python train.py --d_expert=240 --d_shared_expert=0 --balance_bias=false --norm_eps=1e-06 --positions="rope" --rope_base=10000.0 --beta2=0.95 --grad_clip=0.5 --schedule="wsd" --decay_shape="linear" --batch_tokens=131072
Below are experts of layer 8 (counted from 0) of a mixture-of-experts language model. Rows are named router (the router's row for the expert), gate (a neuron's input weights, with its number), up (a neuron's input weights, with its number) and show model dimensions 0-255. Each number is 50 + 10 x the weight over its row's rms, rounded and kept within 0 to 99.
Before each expert's rows: "comes after" lists some tokens at least twice as common just before its tokens as in all text. This comes from a sample of Wikipedia text that the model never trained on. Tokens count by the router's weight.

# expert 14
comes after: " ", "\n", " (", ")\n", ":", "°"
router:56 59 53 28 57 41 42 55 58 63 55 50 57 42 47 53 41 60 55 51 41 41 54 56 57 61 52 35 56 61 45 52 63 76 57 33 58 60 61 67 63 46 50 60 49 49 49 51 37 68 50 55 42 58 32 43 38 64 39 48 56 25 45 58 68 49 73 52 60 51 61 34 62 57 49 51 65 43 56 67 53 49 45 55 50 55 58 55 51 81 43 51 59 55 51 66 61 48 41 47 39 62 54 69 65 56 49 56 46 30 53 51 29 55 50 48 36 55 45 65 57 62 42 54 60 72 56 45 28 52 52 49 64 60 34 51 63 53 54 42 49 46 40 38 57 63 52 61 46 49 34 53 49 62 62 54 52 52 59 72 52 58 52 48 51 30 45 43 77 38 51 65 52 56 48 41 50 49 41 44 55 49 42 56 35 59 50 47 52 49 42 54 49 34 55 47 33 68 48 56 39 75 41 30 48 33 44 39 66 32 34 39 50 53 40 44 48 50 61 42 67 63 40 58 56 45 55 43 61 64 54 49 54 48 57 50 42 31 52 61 43 64 46 49 53 51 78 38 55 61 42 42 52 58 53 49
gate0:53 41 50 54 50 57 51 58 45 60 57 32 41 44 60 39 43 56 33 48 48 34 61 43 48 51 53 63 51 40 50 58 55 57 40 53 40 59 52 45 57 55 61 48 44 52 58 49 52 38 66 62 41 59 59 49 56 34 49 57 70 25 45 56 53 53 63 71 44 48 40 39 46 41 52 53 64 66 57 44 47 56 59 75 62 30 34 56 37 62 57 53 58 60 52 80 50 64 53 51 59 45 52 53 52 50 62 51 55 48 51 49 46 55 37 48 51 44 58 42 27 45 34 49 45 61 46 43 45 54 46 48 50 47 35 48 51 57 52 35 56 59 52 49 61 55 65 35 59 45 40 67 53 54 40 63 41 41 52 47 42 48 39 61 49 42 46 30 60 54 71 34 46 70 55 64 49 60 51 40 57 45 50 55 54 56 45 41 63 63 46 33 45 57 39 71 36 65 45 53 58 53 45 50 54 73 52 65 50 45 48 53 52 67 77 56 55 48 56 52 48 58 47 61 55 47 57 48 36 41 53 65 51 43 40 42 49 55 29 46 58 59 48 55 56 86 67 35 63 50 29 48 55 51 47 54
up0:53 54 64 66 61 41 59 70 51 48 34 57 20 41 51 39 39 55 49 55 43 54 56 49 38 58 59 46 52 49 51 58 60 65 44 48 58 57 31 54 43 49 50 48 59 64 60 60 43 44 37 50 61 54 41 51 52 52 53 44 54 44 46 59 47 49 62 64 58 55 46 40 31 33 60 45 74 63 40 56 41 57 42 68 37 52 35 59 46 58 49 37 64 48 46 48 41 40 49 25 61 44 67 51 35 44 42 47 70 36 49 35 41 57 53 54 71 57 56 53 45 53 31 32 37 68 38 51 42 44 53 43 54 65 49 23 60 49 55 41 43 51 42 60 41 67 50 36 33 54 44 48 64 82 54 45 35 59 46 49 54 59 62 58 67 43 51 34 47 50 53 34 49 68 44 61 54 42 27 43 69 63 55 62 69 44 35 51 68 42 41 44 53 34 45 55 50 56 41 66 46 60 51 48 63 54 54 57 53 39 53 43 52 57 55 53 55 55 78 49 52 56 51 32 66 49 39 53 56 45 61 44 43 67 40 31 37 47 50 54 41 39 49 55 58 58 46 65 61 48 40 33 49 43 52 40

# expert 1
comes after: " |\n", "0", "1", ")", "2", "3"
router:57 61 52 43 54 66 56 56 50 56 66 41 42 41 41 36 47 56 68 50 52 55 48 42 56 72 44 69 62 43 49 62 49 64 51 55 60 55 61 43 53 52 60 54 43 35 24 58 58 50 48 36 55 41 60 54 45 56 38 54 55 52 51 42 44 47 63 62 60 44 62 53 50 46 17 54 68 71 37 56 51 71 77 71 78 67 63 69 59 48 53 36 38 59 45 57 61 51 66 37 58 55 65 55 52 36 51 49 48 61 38 58 49 54 57 65 55 52 52 42 42 61 45 43 53 41 66 26 45 37 57 46 46 52 38 63 35 48 45 46 62 48 39 40 31 54 56 28 41 59 47 58 43 60 45 34 45 34 49 49 74 54 43 38 54 43 45 46 64 42 41 33 47 56 29 46 46 59 57 34 50 47 63 61 53 54 46 57 48 50 44 56 46 43 28 71 53 56 36 51 37 54 45 44 59 41 41 44 56 42 42 59 60 69 38 50 55 43 42 47 47 52 41 29 56 69 43 46 38 66 33 60 59 66 52 53 34 54 57 61 37 40 50 47 63 42 53 48 69 49 44 53 48 50 57 73
gate0:65 50 46 51 62 41 44 71 49 62 46 53 45 59 48 54 42 58 68 28 46 74 68 50 65 64 44 51 47 61 69 63 71 40 62 49 53 47 32 52 56 50 42 65 48 52 48 50 48 54 46 19 47 65 74 48 59 69 37 67 57 52 58 55 59 51 52 66 49 68 44 51 51 64 42 27 75 64 47 60 53 84 32 43 58 61 44 70 23 61 40 53 49 62 59 45 57 30 50 47 67 53 46 40 43 56 28 57 57 49 43 46 52 59 46 44 51 32 54 38 45 43 48 49 32 64 49 60 51 37 61 44 45 51 62 46 44 37 50 52 48 43 44 28 55 41 43 45 55 53 60 34 28 49 51 38 41 54 53 41 55 32 59 30 63 52 55 49 51 35 39 47 46 50 45 52 47 66 45 53 44 58 33 57 61 65 58 53 61 48 42 41 40 45 48 43 31 47 62 56 39 48 59 53 54 32 59 46 50 66 52 45 55 57 51 56 47 51 42 50 58 61 56 48 55 52 34 39 44 48 76 44 46 60 50 45 49 48 44 55 47 54 71 42 38 39 40 60 61 57 47 38 52 65 56 57
up0:72 50 53 41 53 57 48 51 44 69 52 47 31 68 51 44 35 71 65 39 54 61 46 47 56 63 43 48 47 68 56 64 57 48 56 43 49 49 44 58 46 54 44 56 50 61 52 58 53 53 48 19 53 85 67 52 51 55 57 78 52 34 55 50 48 46 52 56 52 58 52 37 67 64 35 39 55 62 32 48 35 73 41 45 60 52 43 69 46 54 54 54 37 63 56 45 44 31 76 61 64 52 44 27 52 42 39 67 47 51 58 52 57 55 63 52 50 44 43 38 53 55 38 44 42 56 57 58 49 39 71 59 55 54 47 48 65 41 51 60 57 50 53 38 42 59 48 54 54 50 62 53 37 52 53 45 37 53 55 41 54 40 49 43 70 55 53 54 53 40 36 55 47 49 46 57 48 67 41 52 33 48 39 43 62 66 46 56 54 64 35 50 60 34 74 44 39 51 48 55 51 46 59 55 53 27 50 70 45 48 53 51 33 59 45 57 28 38 47 65 53 56 52 49 43 50 53 50 59 48 52 51 53 59 46 54 45 52 47 59 51 48 54 32 44 48 49 45 57 52 56 54 54 48 66 53

# expert 22
comes after: " the", " a", "-", " The", "==", " his"
router:42 53 47 44 57 44 41 45 51 44 47 56 44 31 55 56 55 43 63 49 58 60 53 44 56 41 73 48 68 54 45 43 40 78 47 48 74 37 59 52 53 52 52 57 47 48 70 43 50 59 34 50 45 45 54 58 50 59 42 53 35 51 49 57 53 41 64 58 54 48 59 38 65 47 41 66 60 56 38 54 33 48 68 71 50 69 38 47 51 53 60 43 31 53 48 41 58 56 47 59 50 68 55 64 54 58 50 55 55 46 37 51 46 55 61 44 47 45 53 64 43 62 63 50 58 45 40 43 52 49 55 46 55 56 39 41 41 52 66 37 54 53 40 46 53 71 49 44 47 57 41 33 46 41 59 48 72 30 45 59 58 52 43 39 68 42 38 41 46 43 49 49 45 36 58 40 28 45 69 54 65 56 34 40 42 57 46 52 52 57 63 45 72 50 51 52 28 55 47 46 62 55 58 37 41 40 46 56 85 54 54 46 54 51 56 34 59 39 50 16 59 67 28 58 48 45 40 37 52 65 43 59 56 49 55 47 38 30 62 70 49 42 39 67 43 54 52 42 52 62 45 52 55 59 47 64
gate0:49 46 47 43 64 38 39 51 47 60 47 48 58 49 39 40 35 53 51 56 54 64 60 41 51 43 46 49 60 60 37 40 56 58 62 62 31 50 59 52 57 45 63 27 42 41 51 49 43 39 45 57 52 62 52 56 56 46 41 37 53 40 52 57 48 45 43 49 57 33 35 41 49 44 42 46 65 62 56 50 65 48 51 68 34 47 53 35 63 61 45 43 38 45 53 32 43 63 47 55 27 66 64 38 65 54 56 35 62 59 35 45 36 51 49 40 45 44 57 38 36 43 47 55 46 64 55 41 27 50 46 51 47 45 43 60 58 62 48 50 39 74 58 39 39 40 57 57 43 47 55 41 58 49 51 61 55 36 51 36 68 43 46 59 72 52 57 44 43 52 46 52 35 45 56 58 49 50 60 32 56 54 35 63 52 74 52 68 63 55 65 53 62 47 58 57 51 44 43 45 46 45 67 44 48 47 50 56 49 53 55 65 47 47 57 70 61 50 36 40 49 56 41 44 56 53 47 44 69 58 40 43 45 53 44 46 56 36 41 46 52 40 34 59 42 52 60 52 55 41 15 62 41 29 58 67
up0:31 56 40 36 61 39 49 51 36 48 36 66 60 40 40 47 51 47 49 47 51 56 58 38 46 47 24 51 54 61 37 40 52 66 48 46 38 38 57 44 57 50 54 18 40 51 47 41 45 52 49 55 39 50 43 55 45 47 46 48 39 28 53 58 46 43 54 48 65 37 41 30 43 54 49 43 60 56 56 49 72 62 58 62 37 46 52 54 55 56 37 37 44 49 52 39 45 64 42 50 46 56 50 27 59 44 54 51 56 61 33 46 44 37 45 42 52 46 57 34 34 56 50 42 45 54 55 41 44 48 45 55 72 53 45 54 50 54 51 56 47 58 55 38 55 39 31 58 45 48 58 54 48 61 33 73 56 45 48 46 55 56 52 55 53 50 57 47 49 57 56 39 31 48 47 53 47 46 63 54 54 54 48 63 57 67 51 73 67 50 56 49 63 56 40 59 48 45 48 51 47 42 70 45 39 39 54 54 58 35 64 46 57 27 52 72 68 42 37 37 60 65 44 40 45 56 51 60 60 47 40 39 43 67 43 58 55 31 35 54 65 32 48 47 42 55 58 47 66 37 33 71 45 40 50 57

# expert 20
comes after: " |", "-", ":", " by", "|", " \""
router:52 39 63 41 55 59 50 60 64 56 60 35 48 51 29 44 46 51 57 52 55 46 42 54 59 43 64 40 49 43 36 54 63 43 67 48 64 57 59 62 61 54 44 49 53 25 44 56 44 65 55 37 35 37 41 50 49 50 60 56 48 49 41 49 55 50 29 76 54 53 51 57 45 56 53 47 60 50 46 36 48 61 41 69 59 46 57 69 29 57 45 53 47 57 52 64 57 58 54 42 39 54 49 60 59 60 60 57 77 38 36 59 42 70 52 45 51 45 38 50 44 57 34 57 56 52 60 54 37 62 72 44 53 39 51 65 39 43 48 40 50 37 48 46 42 54 50 46 40 56 39 27 40 36 50 58 55 58 55 63 63 36 49 38 58 54 43 54 53 50 52 46 35 59 54 51 47 31 45 53 49 54 40 70 58 53 30 47 47 55 60 47 56 36 39 45 49 59 46 51 38 40 47 43 50 42 41 44 61 34 27 50 45 55 40 48 29 35 50 55 35 73 29 62 40 64 65 58 37 66 56 49 45 36 55 48 60 47 68 64 48 47 30 55 66 70 50 57 48 57 44 62 48 57 63 64
gate0:62 48 34 50 57 43 69 47 43 47 54 26 44 51 44 43 40 60 64 64 63 40 57 39 46 35 37 50 55 54 30 46 72 35 51 47 43 61 58 49 68 43 50 57 56 31 73 48 51 57 44 44 42 65 39 34 49 45 53 48 45 33 42 43 41 62 35 42 51 47 45 45 60 69 40 48 37 46 35 35 48 59 58 54 37 49 42 47 48 32 59 43 36 56 61 49 60 68 40 59 47 58 51 60 53 43 65 51 48 48 30 64 55 57 52 61 64 42 47 56 45 60 65 66 46 50 52 49 47 40 67 47 40 66 44 58 57 48 40 37 52 43 52 15 47 45 66 49 50 49 49 45 57 71 55 45 57 49 57 48 44 45 43 43 48 51 41 55 57 51 58 50 57 27 47 54 57 62 35 36 60 45 39 62 51 57 52 56 59 37 42 46 52 58 43 49 35 78 70 63 43 34 56 30 42 43 45 52 48 51 45 52 50 35 57 62 49 54 59 57 53 62 46 62 44 58 52 41 61 45 61 60 57 44 50 40 60 49 65 60 60 56 32 57 41 52 58 60 40 42 42 59 42 48 48 68
up0:60 43 40 56 48 60 58 58 51 41 53 31 46 57 29 36 39 61 57 58 57 22 40 46 62 45 52 44 49 48 41 52 55 30 60 39 35 55 57 64 71 52 45 50 72 38 42 40 52 47 53 39 51 57 51 35 46 60 51 59 42 43 49 31 31 46 27 57 42 48 34 44 54 57 37 46 58 41 52 34 50 42 55 50 47 57 44 44 39 28 57 45 42 54 56 52 43 59 37 49 48 61 44 49 75 49 72 49 50 59 31 55 43 62 45 56 52 41 50 57 41 61 52 61 49 61 58 47 53 50 61 42 43 53 41 57 49 36 33 41 41 45 60 34 51 44 65 49 58 54 50 27 61 66 52 52 51 58 52 72 55 46 48 53 41 42 50 73 50 51 37 55 35 34 43 55 62 46 50 48 57 46 36 43 60 59 59 53 52 42 58 44 42 60 46 67 37 66 58 65 48 45 46 39 40 47 47 37 51 45 45 47 54 46 48 64 33 47 57 46 62 52 40 59 46 65 55 61 58 53 53 69 43 39 67 61 68 58 52 65 68 49 34 53 43 53 58 50 36 53 53 54 37 34 36 55

# expert 23
comes after: " of", " in", " to", " for", " at", " on"
router:78 67 48 54 54 52 40 73 64 50 52 27 44 53 38 35 52 64 62 59 55 53 50 44 59 61 60 63 68 41 46 63 59 73 63 60 52 43 54 60 41 47 61 54 53 52 35 67 46 54 58 41 56 45 44 35 38 56 22 49 51 41 42 53 52 44 48 57 48 43 54 51 63 52 45 55 63 54 61 59 61 64 66 45 48 53 47 54 60 54 53 38 64 48 59 52 62 44 61 52 44 66 60 48 51 47 55 44 57 36 45 55 58 44 53 31 46 64 41 37 54 54 50 59 68 67 57 40 47 47 57 36 58 38 38 38 53 65 57 25 62 63 53 43 38 50 52 52 54 58 47 54 32 58 48 46 49 57 51 46 58 37 31 36 59 67 68 53 51 37 34 49 46 55 52 31 41 38 58 68 57 53 62 65 41 70 37 64 33 40 53 36 54 35 45 52 56 39 39 66 54 38 56 34 56 47 44 37 60 44 45 56 56 55 31 37 35 58 54 27 70 60 52 40 40 53 50 50 49 81 53 50 64 51 62 40 34 46 60 50 45 61 52 21 44 57 39 38 63 48 39 52 57 43 81 58
gate0:57 57 57 57 68 44 42 51 41 54 61 43 43 48 45 47 25 52 66 61 44 64 51 40 38 45 40 57 43 30 45 46 44 33 60 70 53 46 58 32 66 45 37 42 50 63 38 55 45 35 73 46 43 34 42 51 51 66 48 53 51 45 59 52 36 54 53 56 64 42 44 40 51 43 58 53 60 64 55 51 38 55 50 35 42 45 41 46 56 54 47 28 45 60 41 53 38 48 68 51 42 70 54 48 54 37 47 59 52 44 49 52 70 51 52 54 46 58 46 55 50 46 56 62 48 34 55 45 59 36 48 36 66 48 43 36 54 45 41 52 45 34 71 47 66 65 63 68 54 44 44 51 21 44 38 61 63 54 72 48 40 63 48 57 39 37 64 57 47 57 48 39 58 43 49 56 54 61 54 38 48 45 51 50 51 70 53 58 52 49 43 45 68 47 53 65 70 48 45 64 48 51 67 38 67 55 34 56 49 53 55 41 55 50 49 53 42 52 56 28 57 58 52 36 39 48 56 40 49 34 69 62 53 52 42 34 23 36 63 59 37 41 53 64 41 56 42 50 55 43 44 47 37 49 37 67
up0:53 62 60 55 69 38 48 39 45 56 50 21 48 58 58 54 19 67 52 61 43 46 48 51 50 28 36 62 44 43 50 60 52 64 56 64 48 42 45 42 66 44 28 53 43 60 38 53 56 39 68 53 42 46 45 43 52 68 38 40 48 53 51 64 53 67 60 58 53 35 25 47 50 49 59 68 50 59 57 43 42 40 56 53 39 53 47 46 31 59 37 36 48 47 29 43 53 51 59 50 43 59 52 48 66 49 58 53 51 41 64 53 43 59 59 56 62 58 39 70 55 59 57 61 46 40 54 40 37 56 43 40 52 50 50 36 60 39 49 45 51 50 58 45 56 57 62 55 60 49 45 39 23 47 49 47 57 35 57 66 36 48 46 41 52 49 54 54 47 44 40 58 50 54 51 45 40 58 66 34 49 57 41 50 46 66 47 51 55 44 53 47 55 40 50 59 72 56 41 56 49 51 50 50 62 54 39 48 57 37 42 40 45 53 57 60 46 43 52 50 46 68 55 31 36 41 60 48 48 36 65 54 51 45 46 33 31 57 49 47 55 62 46 68 44 57 56 52 34 30 47 47 36 53 26 54

# expert 21
comes after: " |", " ", "|", ";", ":", " in"
router:67 63 59 46 50 56 48 53 52 50 54 23 39 50 39 38 27 59 54 37 63 47 44 49 54 49 49 35 46 36 46 44 39 62 48 53 54 35 61 41 59 60 51 61 51 47 50 49 27 55 63 45 48 51 52 43 54 52 61 54 60 59 29 45 75 51 37 56 58 36 53 40 52 49 49 74 67 54 57 71 37 41 61 64 61 60 49 50 48 55 53 34 52 47 50 46 47 64 57 58 64 57 52 62 64 59 57 50 64 44 66 43 52 63 44 37 46 38 42 49 57 63 43 39 59 39 52 44 58 54 49 33 46 60 58 62 36 67 51 52 36 68 59 37 42 64 46 42 50 51 43 41 54 45 44 57 67 54 61 52 59 44 59 41 50 60 29 59 55 31 53 61 54 51 54 54 51 39 46 52 52 50 41 53 73 39 36 44 37 64 33 57 57 48 63 63 54 53 54 56 67 57 37 42 51 54 47 50 50 41 52 68 66 41 41 52 41 44 54 33 45 59 31 55 52 57 61 50 65 45 40 48 48 34 49 44 26 36 64 68 36 56 52 45 48 55 65 41 35 50 43 43 38 57 45 59
gate0:52 60 49 60 57 48 34 60 44 45 43 57 36 41 47 68 40 41 45 47 70 51 57 59 40 62 57 49 44 47 54 64 60 60 76 35 51 40 58 38 60 38 52 33 47 41 42 52 50 38 43 55 55 71 45 47 47 42 49 43 50 42 47 39 50 40 38 40 61 51 51 72 52 42 56 60 58 45 70 40 60 38 61 23 59 40 69 49 49 56 59 63 74 50 43 52 28 47 48 59 46 40 47 42 61 64 31 49 54 51 44 46 47 52 51 38 71 48 52 52 51 53 61 65 47 34 33 55 42 54 65 44 39 55 51 59 42 50 61 54 61 41 42 50 56 67 52 57 49 57 50 56 39 53 53 55 43 16 31 49 52 52 47 36 56 38 61 56 64 52 47 58 58 59 51 34 41 26 57 54 46 50 51 59 65 61 55 31 36 32 42 41 50 55 59 40 52 57 56 33 59 52 63 53 53 48 52 56 32 62 51 41 42 46 55 35 52 38 52 42 40 55 68 44 42 43 49 33 45 36 52 48 34 59 55 52 51 50 49 55 43 30 52 55 57 48 48 47 50 41 56 55 72 61 41 55
up0:54 50 52 55 54 58 53 69 35 40 45 63 54 55 61 54 58 46 39 54 47 56 56 55 50 47 45 55 61 56 68 59 58 47 70 43 55 40 46 54 58 45 44 45 53 37 43 51 44 40 39 66 49 47 39 44 61 34 52 49 41 53 59 29 45 59 45 53 58 43 51 65 60 42 34 65 47 37 61 51 59 59 49 19 62 47 56 53 41 55 61 59 60 35 58 60 49 31 51 54 46 47 51 35 57 55 37 48 59 46 38 58 56 52 48 53 61 53 51 57 47 57 59 49 48 37 43 74 55 44 43 39 52 52 46 50 36 57 48 64 65 39 34 60 69 78 39 49 56 64 48 42 49 48 49 63 40 41 63 38 48 57 44 57 48 33 58 49 62 52 57 58 62 61 55 34 44 33 42 42 46 54 39 39 62 49 45 47 37 44 37 36 40 44 58 42 48 54 53 49 50 47 42 50 42 51 50 41 39 47 41 29 49 51 57 42 41 52 59 50 51 47 69 39 48 49 37 50 49 33 45 45 41 72 45 54 46 50 50 59 29 34 44 65 51 57 48 38 55 33 49 47 71 52 52 42

# expert 6
comes after: "-", " |\n", "==", "201", " (", "200"
router:64 62 39 49 72 69 46 54 74 52 50 47 43 60 42 42 42 65 67 61 66 50 45 36 67 50 46 50 74 43 47 51 39 60 61 46 59 39 62 43 65 66 53 42 56 28 43 55 36 71 51 42 53 53 53 49 52 51 43 42 56 44 46 51 49 40 54 48 71 39 54 59 72 70 50 55 63 51 44 41 50 58 69 54 49 59 37 37 56 50 36 51 46 51 66 41 59 42 46 21 38 58 63 51 52 62 39 53 52 30 52 52 50 57 48 53 40 41 58 48 33 59 46 28 51 41 41 55 61 56 60 31 52 48 49 41 42 39 54 51 39 58 42 54 37 61 46 55 56 47 40 65 39 61 69 50 42 32 36 44 52 55 60 53 55 33 28 61 61 39 34 51 43 43 56 52 60 39 59 76 47 43 41 60 51 57 37 52 39 62 45 31 51 49 49 52 44 55 46 67 52 41 62 45 48 49 64 45 45 43 45 48 59 45 67 42 55 38 50 25 51 72 41 58 47 56 41 63 49 65 42 64 50 59 58 40 46 48 46 60 39 56 44 49 57 42 64 51 35 56 34 35 50 24 53 62
gate0:57 56 55 58 60 34 36 58 63 39 39 45 49 61 47 52 44 79 51 48 42 52 41 68 63 49 62 56 42 39 39 48 43 52 52 52 47 35 33 56 44 54 54 66 67 35 60 49 47 58 38 51 40 60 53 58 57 45 62 32 44 37 58 38 49 57 36 46 46 61 51 54 53 47 49 57 53 45 39 54 39 57 59 47 39 64 38 60 56 37 52 39 51 50 58 38 32 77 58 50 60 52 55 34 46 38 43 64 41 46 32 40 42 43 54 51 31 41 52 56 61 47 49 37 66 60 39 62 47 40 42 28 59 51 55 51 53 30 54 78 40 48 46 35 38 63 54 30 46 55 43 51 61 53 60 24 57 55 51 57 48 50 44 51 61 47 45 62 50 49 53 39 56 60 62 45 49 35 48 42 44 43 36 55 55 43 72 46 46 41 44 58 55 49 49 58 57 42 32 58 59 47 59 44 60 50 48 42 46 47 55 36 38 55 58 53 47 47 48 44 58 55 51 44 45 43 54 37 53 39 34 53 44 54 54 44 34 44 56 58 58 56 48 38 46 47 55 57 30 29 57 50 58 39 46 39
up0:59 54 41 61 53 36 57 38 51 44 50 34 38 49 51 51 41 79 43 49 48 54 39 63 73 48 52 46 63 54 54 55 30 48 52 66 45 33 38 67 47 53 39 68 67 54 55 42 53 58 43 54 40 63 51 58 47 53 63 69 39 32 55 47 52 54 40 50 46 76 55 48 68 55 36 50 52 37 42 53 50 50 56 50 50 58 54 56 51 38 43 43 58 57 58 54 24 65 56 41 57 53 49 54 66 51 59 60 51 42 47 28 53 38 54 39 45 31 45 44 48 59 53 34 55 50 42 55 47 35 45 24 58 44 50 44 53 41 61 75 39 45 43 38 51 55 42 49 50 53 43 58 66 43 50 35 58 56 55 52 50 48 59 53 64 49 36 54 50 50 52 56 49 50 46 47 52 44 62 54 48 54 40 39 48 51 60 68 46 34 60 46 52 53 50 71 49 51 36 64 51 34 47 50 54 29 46 62 40 53 43 48 42 53 56 49 52 44 40 55 66 66 34 51 35 39 62 54 48 48 49 66 47 53 49 42 30 49 57 41 62 50 43 53 56 43 61 66 30 45 59 56 60 28 72 30